From a checkpoint of a small mixture-of-experts model trained on Wikipedia.
Experts: 64 experts in each of 11 layers, 288 quick GELU neurons an expert, 2 picks a token.
Training: a variant of Muon for the experts, 4732 steps.
Below are experts of layer 8 (counted from 0) of a mixture-of-experts language model. Rows are named router (the router's row for the expert) and show model dimensions 0-223. Each number is 500 + 50 x the weight over its row's rms, rounded and kept within 0 to 999. Numbers have three digits each.
After each expert's rows: "raises" lists some tokens whose logits its average output raises strongly, later layers aside. This comes from a sample of Wikipedia text that the model never trained on.

# expert 52
router:512480556500494631456443498540421526578511555497576565546507503504534487610522442501466481463563481564623500496492482483452515516490413549478531505512507479483559490474500495571434578540446474605532414512503537401530518483400509504483513517557509539432443499493443438551507537469544514547377512524486518382589488474491556403463465482380637550552480505466519567528510515420497554421555433578472423514371539524486589438468563477527547516463573537511523500525490506555537441488456387542537498494586468436418520485497527500526580481482512474608528557435509448516478586481566497460424500479502557509500460551561413546411526468507495467399476488589456489526506486564452476461484
raises: "|", "The", "===", "No", "Ro", "\n"

# expert 59
router:383532450491531568512479491535462594574621577500465591558586427502613516474506492468474460541556537463513467552406414555495400514400498559449477450477543535566601500488495408528519595493543517506527452476575394493530510484489571446527612492509395582537507492536441530514473517572519544532443467490443573466484511506507552406497464500515527475444401437589492484463505499546481520493495552511405534581514622457480485435498546447544536527483601482550553469495493553550525485488483398521482547494490384436492568517471422458477492446425478497551450548400547499539467530535439547522462603508468562541439526485543451530465500476472502572517466480580501513478551539521409541527475
raises: " in", ",", " and", " ", "."

# expert 45
router:481498491501498645468439489559498509566485554508554453553484484544646537545512511506520525450583541541517469498477442458430450555575432578466501420543528505436546475468465454422421544544500519569477571472430457468534530467483560447505593524495511559400513472626391448459485458520550523554523507465514466513520490531398518515457597586515597541506442554524456535539500497534479522498666493532440467564515554449403567380479555436563441527429537514449497495528528558484475454455526388505450474566496500445505521606545544455527519512448535423529476514550500561475499507504497552494481550508444545457428546606530547551516436471451480507494451633534507423485481503542449541449531
raises: ";", " |", " and", " since", " for"

# expert 56
router:538499577509539538571479497515446593627562550479549535500505464560507566443492535570444537466567515441630563521474461502497460514423532459437543495497503514497473561396435474515482546452422459525466509530621522467622439428527561543528565525527463552521445521507446496507548509543514502587484539506420399437605420585559558553508533527424493499522459581553486531472527453492537502424566511514400531499541492482485564533543497483549446525463638585503443425587437540436474478495513554465560543486533462456437570555549550522519536526532614438533457459531547420518481534615525525472435472515501520551525563573497495563509466495355524501449434524582471487502467535500482513497514
raises: "ir", "er", "al", "el", "ang", "il"

# expert 2
router:474473437466484522438451492508441525491539498476498460518480522551521526471493551504549505506500458513586525564498517395518502526417389584424538475490504512478520539539496448517468541530529439539488442548546514446601565448440496567409465566587585522458556557423529406495452571436558504593502503594513411478508414459523479489466537603500463482449466516503393589373568461550427513415536453465471442491501443489460498518483584426613454507534516410551518414513594551536533494431415528468507436488532470460537538560483534432492493486499532367494525599487506492522513580505530608499546478458446551530510528483502331524454473479423483486542460538563453533497467560530436454511517
raises: " ", " and", " in", " |", " (", " ["

# expert 50
router:352548454497522518455443400540493552513565509501492546542544393534581491446512490493464536496554509527504527519483492493453467541459452529531480465437559507509579570432494469484481507524506467570485481504532473504536510487473558490492548537516474570430512598529497553460470480512555596548428498507531526443513494543533579463397514496433481497442484608456458520400453518562476535512574537510469502583468577463451546445551563567540526515396620467481510395547552505512580439422545443529380448420526386373498533595586412464505521484520507495554505449484483569557492514453540542556406463497496556561441463518516440486496410479346471545554488495479395502545430524507519531466534
raises: ",", " and", " ", " in", "-"

# expert 48
router:448520487529523552460505442503455544534539513482537540522533518460612511543420563544480557491542582493553617547413494467518514480486468499430525443511548409441523528454415491423514511479517488523360356565506394411542543523478532607492501497490449584492500514514518513550428474513464557450525500629434509467482445473496508446443514549496473585575549443519540499408543545453480573410577468470528480522539541528543543529438526492527582456495494596609479447545484497591483526492421445500385515568501547471446536481554499489613423534565499440517558485478498542609519555582531499474509486485528523614447493556502458513356501514456433543494489480504489493528407498554495541523524
raises: " ", " in", " to", " A"

# expert 61
router:458561529494538566526499535512428510506541591554602447498444440509538586493448538549463509444553549564549552598426503507494438452509440572468458477495541386576462460487465469504436518563489544531460419510553499429552565518442555587473468516578442525536576516606519541433470503535438459482438520549546487429601440473494583510429486518580529564554407533508471536535596421531473451488577372530501504544402529546489563448466514403523493539528502481518512513509508516546620439494371525497463550496562455442455561528514567507555465552540517459484482474445522482499529632515542540520465439425445561549427496547503409502458459500438508497496478599546448419522490564514530458483514
raises: "\n", " In", " The", " It", " This", " However"

# expert 24
router:384467535489531475410476495574461537535523626492500466563528457586488498559494535559443570427524432651555505508413520379498497523491502559512562478512477518508460525474505430449494581503493573519494465471544543415502486450474592570483534533537499549480519543573480426452454547459507463513516540473526530578578484550494564480444452517506449551497484572539505525477536521529419570440487507511531496497557579495465572487456422448479593447417499516529544498474481598618530470460400425558486526490514511488481579454531440516464482548518603507586459489510497479530527459489538561489532467412543489615496523447505494580361462599456470513379541548485521468533532545569416575556570
raises: " ", " B", " F", " A"

# expert 23
router:442621484533469569522449426525416513479577585462502532548519472500596532418441527458472582531559518529521469631468467544476485537425488540465475479502516486521603530473443508448446559527539505531429499546550471480537567472477542533527593571510431602530558559583497532475433466551552567504473507456516502457509437570445474476453543572494547458478462496531433577419493472528467478407532520535502506562457526453506522448485478508558458529446615478437538440527497537519617501470563458467426477472546407403447477615577433449482536525536532471554501461509552582532459454419483594547435495500486484582484491527551419569414493505474481557542410563552510488551492499637498502426558
raises: ",", " and", " of", " ", " in"

# expert 40
router:478602483481537470477437488592513510609441550508479539480534398490482505514525497518435466474496567519538579511403463408456485588486438536470574490426475464436446468464431386534473546501436427559406439500434527558504525417519580560494538525571516545477455561458468483488466486505541435492483507454536569414532465527502559450424540467490514558530466482507435502398588504487477523451555505516435453563422517481453546472526623526583592517540555522563520495524442572559531488484546429521441478514562423486389501545561557445543485556489484476539431521399544438527414499483542578538417456411504500503470513499604486591484516601390530527444433504491521518565441490558514495537526
raises: " ", "c", "w", "g"

# expert 32
router:510472437514478516475458477579468432418507528415536475488507386517530477478506456569540501527517590541560563465454478505419493527448525487470548434510534458375539584489543413577440598547454443504443493584528555496517509398509461503465524533511485468376462518496537451560445566505503533498543571456443559404488504567448562531411561487423518575496505540516511535473556516445502526522538429594533405508435578501379490481492496530581537546497473400469523452569474564544561557434488422506509543482495513542482503507507444506517488594525470476536360563456557462518569458599569467547473431407452503541528502568563458510519510486373498535450446462571547484542532604539479494480515
raises: "ta", "di", "d", "gg", "s", "mb"

# expert 10
router:410520499584553633535473434537390420516522565446523473562543472476469453413465458569588535479512449558514493625538519496452544475479427469468496518486536517484532488457462448446448571572504494544469462536540588521591504483447526488555543540572442565459554497501377488570410491532543521535494427547464533491590519578449541462437529512547506549532507494533486562442552494502466484490448437541543463595460512547520501353478540520634553479464570460517529470578474505541470515478495464587431529497566499446472508551589516414539605605524572469534510495514621484481540523502483567548432437505563517536499514510502469557461469497484451569505424558545502496552538583559402549498508
raises: " ", " de", " re", " con"

# expert 14
router:451505476449618488437586415561489458542584502466539546493529465524543496564535519525434468493524518512466574521459481473495568506401489522451532487464525431560561551448476484631435504475451471615532450565462387524637529456404488566533516514518485516438516516501437485508473521500514468521511471577460532419494469562490513450367548533468487608557510578466414509402502487456478505548517405596470529533515483517397537432420552521525501497518523565605486398599570512529461462394407492509507503492566418427490533506510500417582511556454475436518473463492593530537500523503535554487446506523482448577518424472476490553496485412424494522395504499518481427522531547526485506453534
raises: ".", " and", ",", "1", " to", "4"

# expert 51
router:465540563447507544449535508565356617548566528450532480550541467514473524448427533512501512412497544507578515496557487408469501538471472478443529430587477514455549494468477457451414570549544442538496500545588444442653505524431472554500458540554435529426546552503528466575424472531437525480433527549441498450578489511501459496483552593444540418592511497512538493397485468473444545422548402629475517486569554467495487502479461440521543499531593525538549471459454536518477464459403502536455532500559511451501488552499497499580437519511554477411448575527555562580513534549547471562467397524545490566515494505543426473455478453436554444444474530510549486542460533508506523552650
raises: "-", "|", " time", "\n"

# expert 33
router:486499458487466501544489485581438515542515544487520531591533519563481536425548506470572457388578442500514590568430440460404465549426463485476466417489453466501457539507473439502434562510443523464472378497472503390474463470477534579479500515557503593476543515550538429591415594464550557551504473562513486478496429499481526523498554515588497531535533569490454527541483501510512503553571538497431459572453429505476493448567551541537514580471499587542557555459480567530524445442420517542408486498580499459470469568467420510458531540650500545549520525555468559444503519492437448499494549412442515466450418525587428550432448511482501558354450463529498519537374523585487514463543
raises: " ", ".", ",", "-"

# expert 46
router:493505512568540449466504476564385489571576500524529645570475476517559490483520483509504560527543564552565562557516429525467427552387473472524615464535493479487509431480604456554571508553405497546516452557488478551472485566450494470430502484515458514510554475513489430482400463559559494555489518555512609431515466511513511514488562462469539557484476594558471530503436562471457529438474499501429490536575462453457571503528555458550550538519529541544419480471485530469517450452555462472409531488501512429452568569569424520504436581491487451502452604459490571567475576491496537534509443397445468419431477517470479606403492481430497515416437524643475433460464469468504503580580
raises: "arch", "ang", "it"

# expert 58
router:448600496536523502501436547483413494590507568452550513460567495561619433463448532541511502552532497517550487540542458522467483526463524509456465507448493521513551594418480421483384567480503502541418479525533511517586546456520578463517489559491474570472518514463435506471482467606526519564461490532511575413487492571484505440489521542501547541539493557529487554485486556502552547404544449541482561569502485424479526380472554575499507508507502447516543490607539570466562433415544434538460501525526448462495592583502443475519494602495490429470467512417638556511556566459577444588461469489507553502412532497490438485425505447454419487576362533547465545567457549570380487484506
raises: ",", " and", " in"

# expert 44
router:500569487556535480516416496568467418496550590518498493509511433527568584509417521614513521545513538581527542508417528489500501591409474513445529465490479467542539418530442376563421549627523492519507587509450443400564496488428594522521472528574512550448537479526496529601484538529519485493473544500465582481514461519512578405489535478472450552517491478555450523475547517398530480486542532559513504526474458445526547374519476475551588472390486629561556499508513571499532532503440454520410505505545529438436503591490457416580524481549550568486451575512531513545495540630537486592434448416511490553520487522492426538505507458379538473478502537568482476516521511556440520513536
raises: "0", "9", "8", "5", "4", "–"

# expert 38
router:497553492527572481424483471473392491538502583450506482544507466461578498499448503476576502445588493626534527513355486404525451618408451424472610528464453580567520520513437483531461456521459561446500543527532463448507627518476486547517470500538537495504570552560417482458503507512568616462482493533443501477576472531510468457436588571424505571480494560397476543528617448426499571432619511509506431483460537464460578441540584463571505526513607521532553458470486552521441507440460513573460471483466483541481497508472457444482467494446540465530456491400556458542451494534555424538550423516415526482467488527481526478533472454435532466467421542539489500571530544558453500452519
raises: "ba", "da", "ma"

# expert 15
router:507512528482546505518392496622412576546486542509510546561556489557545545532427564475572547488519524512497464552509528425524482578453526628497530507537515531597576516481503445488500631588418562536372519509440379488466460439525552542527536501414489596471613514562480508536426541547540494565450546552554480470517440537439476362435441558456538470566513518500517519477492466534470533495504544478453464595536483483470517487535540466557527528453517459502540418491496545518604420448514435539457530546494488455519565539577526459480503543454512432575470535508515488531502511453562508567465524448424489468452595536521470532447416440513459497535401610519423413531538517575442560461501
raises: " ", " E", " in", " A"

# expert 42
router:455507452528508524499431475471456496542556453528498521502570451539544511440421525495506560529528479590580560594349495415411440468557472438513421485495515504500551476524499488538426612576457556531440518460539370523479483489481517475469433561585504557473551584459365462491510544558547461520493524476446531419466472507477550455484429496545616551480467539526454498473561504547530510532471511572514455512467511513551593493498568492470479475425573501525514449573575569501588459510460544525476467523481536437511530550520472486530535460494539508687435501510592535494561502422610501481456498461542526609505535479453457474508512508464507602486497545567480534609424526568418584481558
raises: "ish", "s", "mit"

# expert 0
router:474478568518558580524479461494518612524436538544509587575567361561488575468558542542576535461526550495526522606459516495478391513499479539425505466539540506365527593477474425622383518505494506509539555509617492533587549502458534454500444529463450519469601514534498510477556520541518512601531469541455554413506471493466522471465500507483487465494502511488392559555556518451502558433559491458403500432492567468446379457542576516598429511471543460478521463478477505489506457443457539456501557440537514473464553545533469541484464509481497503498533514454522373487542524628439519485512484463523557591473513545515430522405423460439549514521460557598525531478447556540471554463462
raises: "ing", "ed", "e", "es", "s", "em"

# expert 36
router:445523470483542597504554453514349518612521567513492556398539505536521497532492521572513524400548508454550561597468521384527491476439479570468512483522629531460464513500523460473471475580482558545381500492501450422496465473405538507549560457632521527556466545503497481541603510556537482576456492593554541438590405465508489512493505565475541456486436536573510543522508491546510476406502499471511502487451548477521659426479518501531591533482481619551505510570498544553533526440468414528460500517545460459454500491532536478455501531445464476475486568510546541498518500467437402518426482370522577456437510535525485488493442527432499543535477519559403534527489480593451551446502
raises: " ", " in", ",", " and", ".", ";"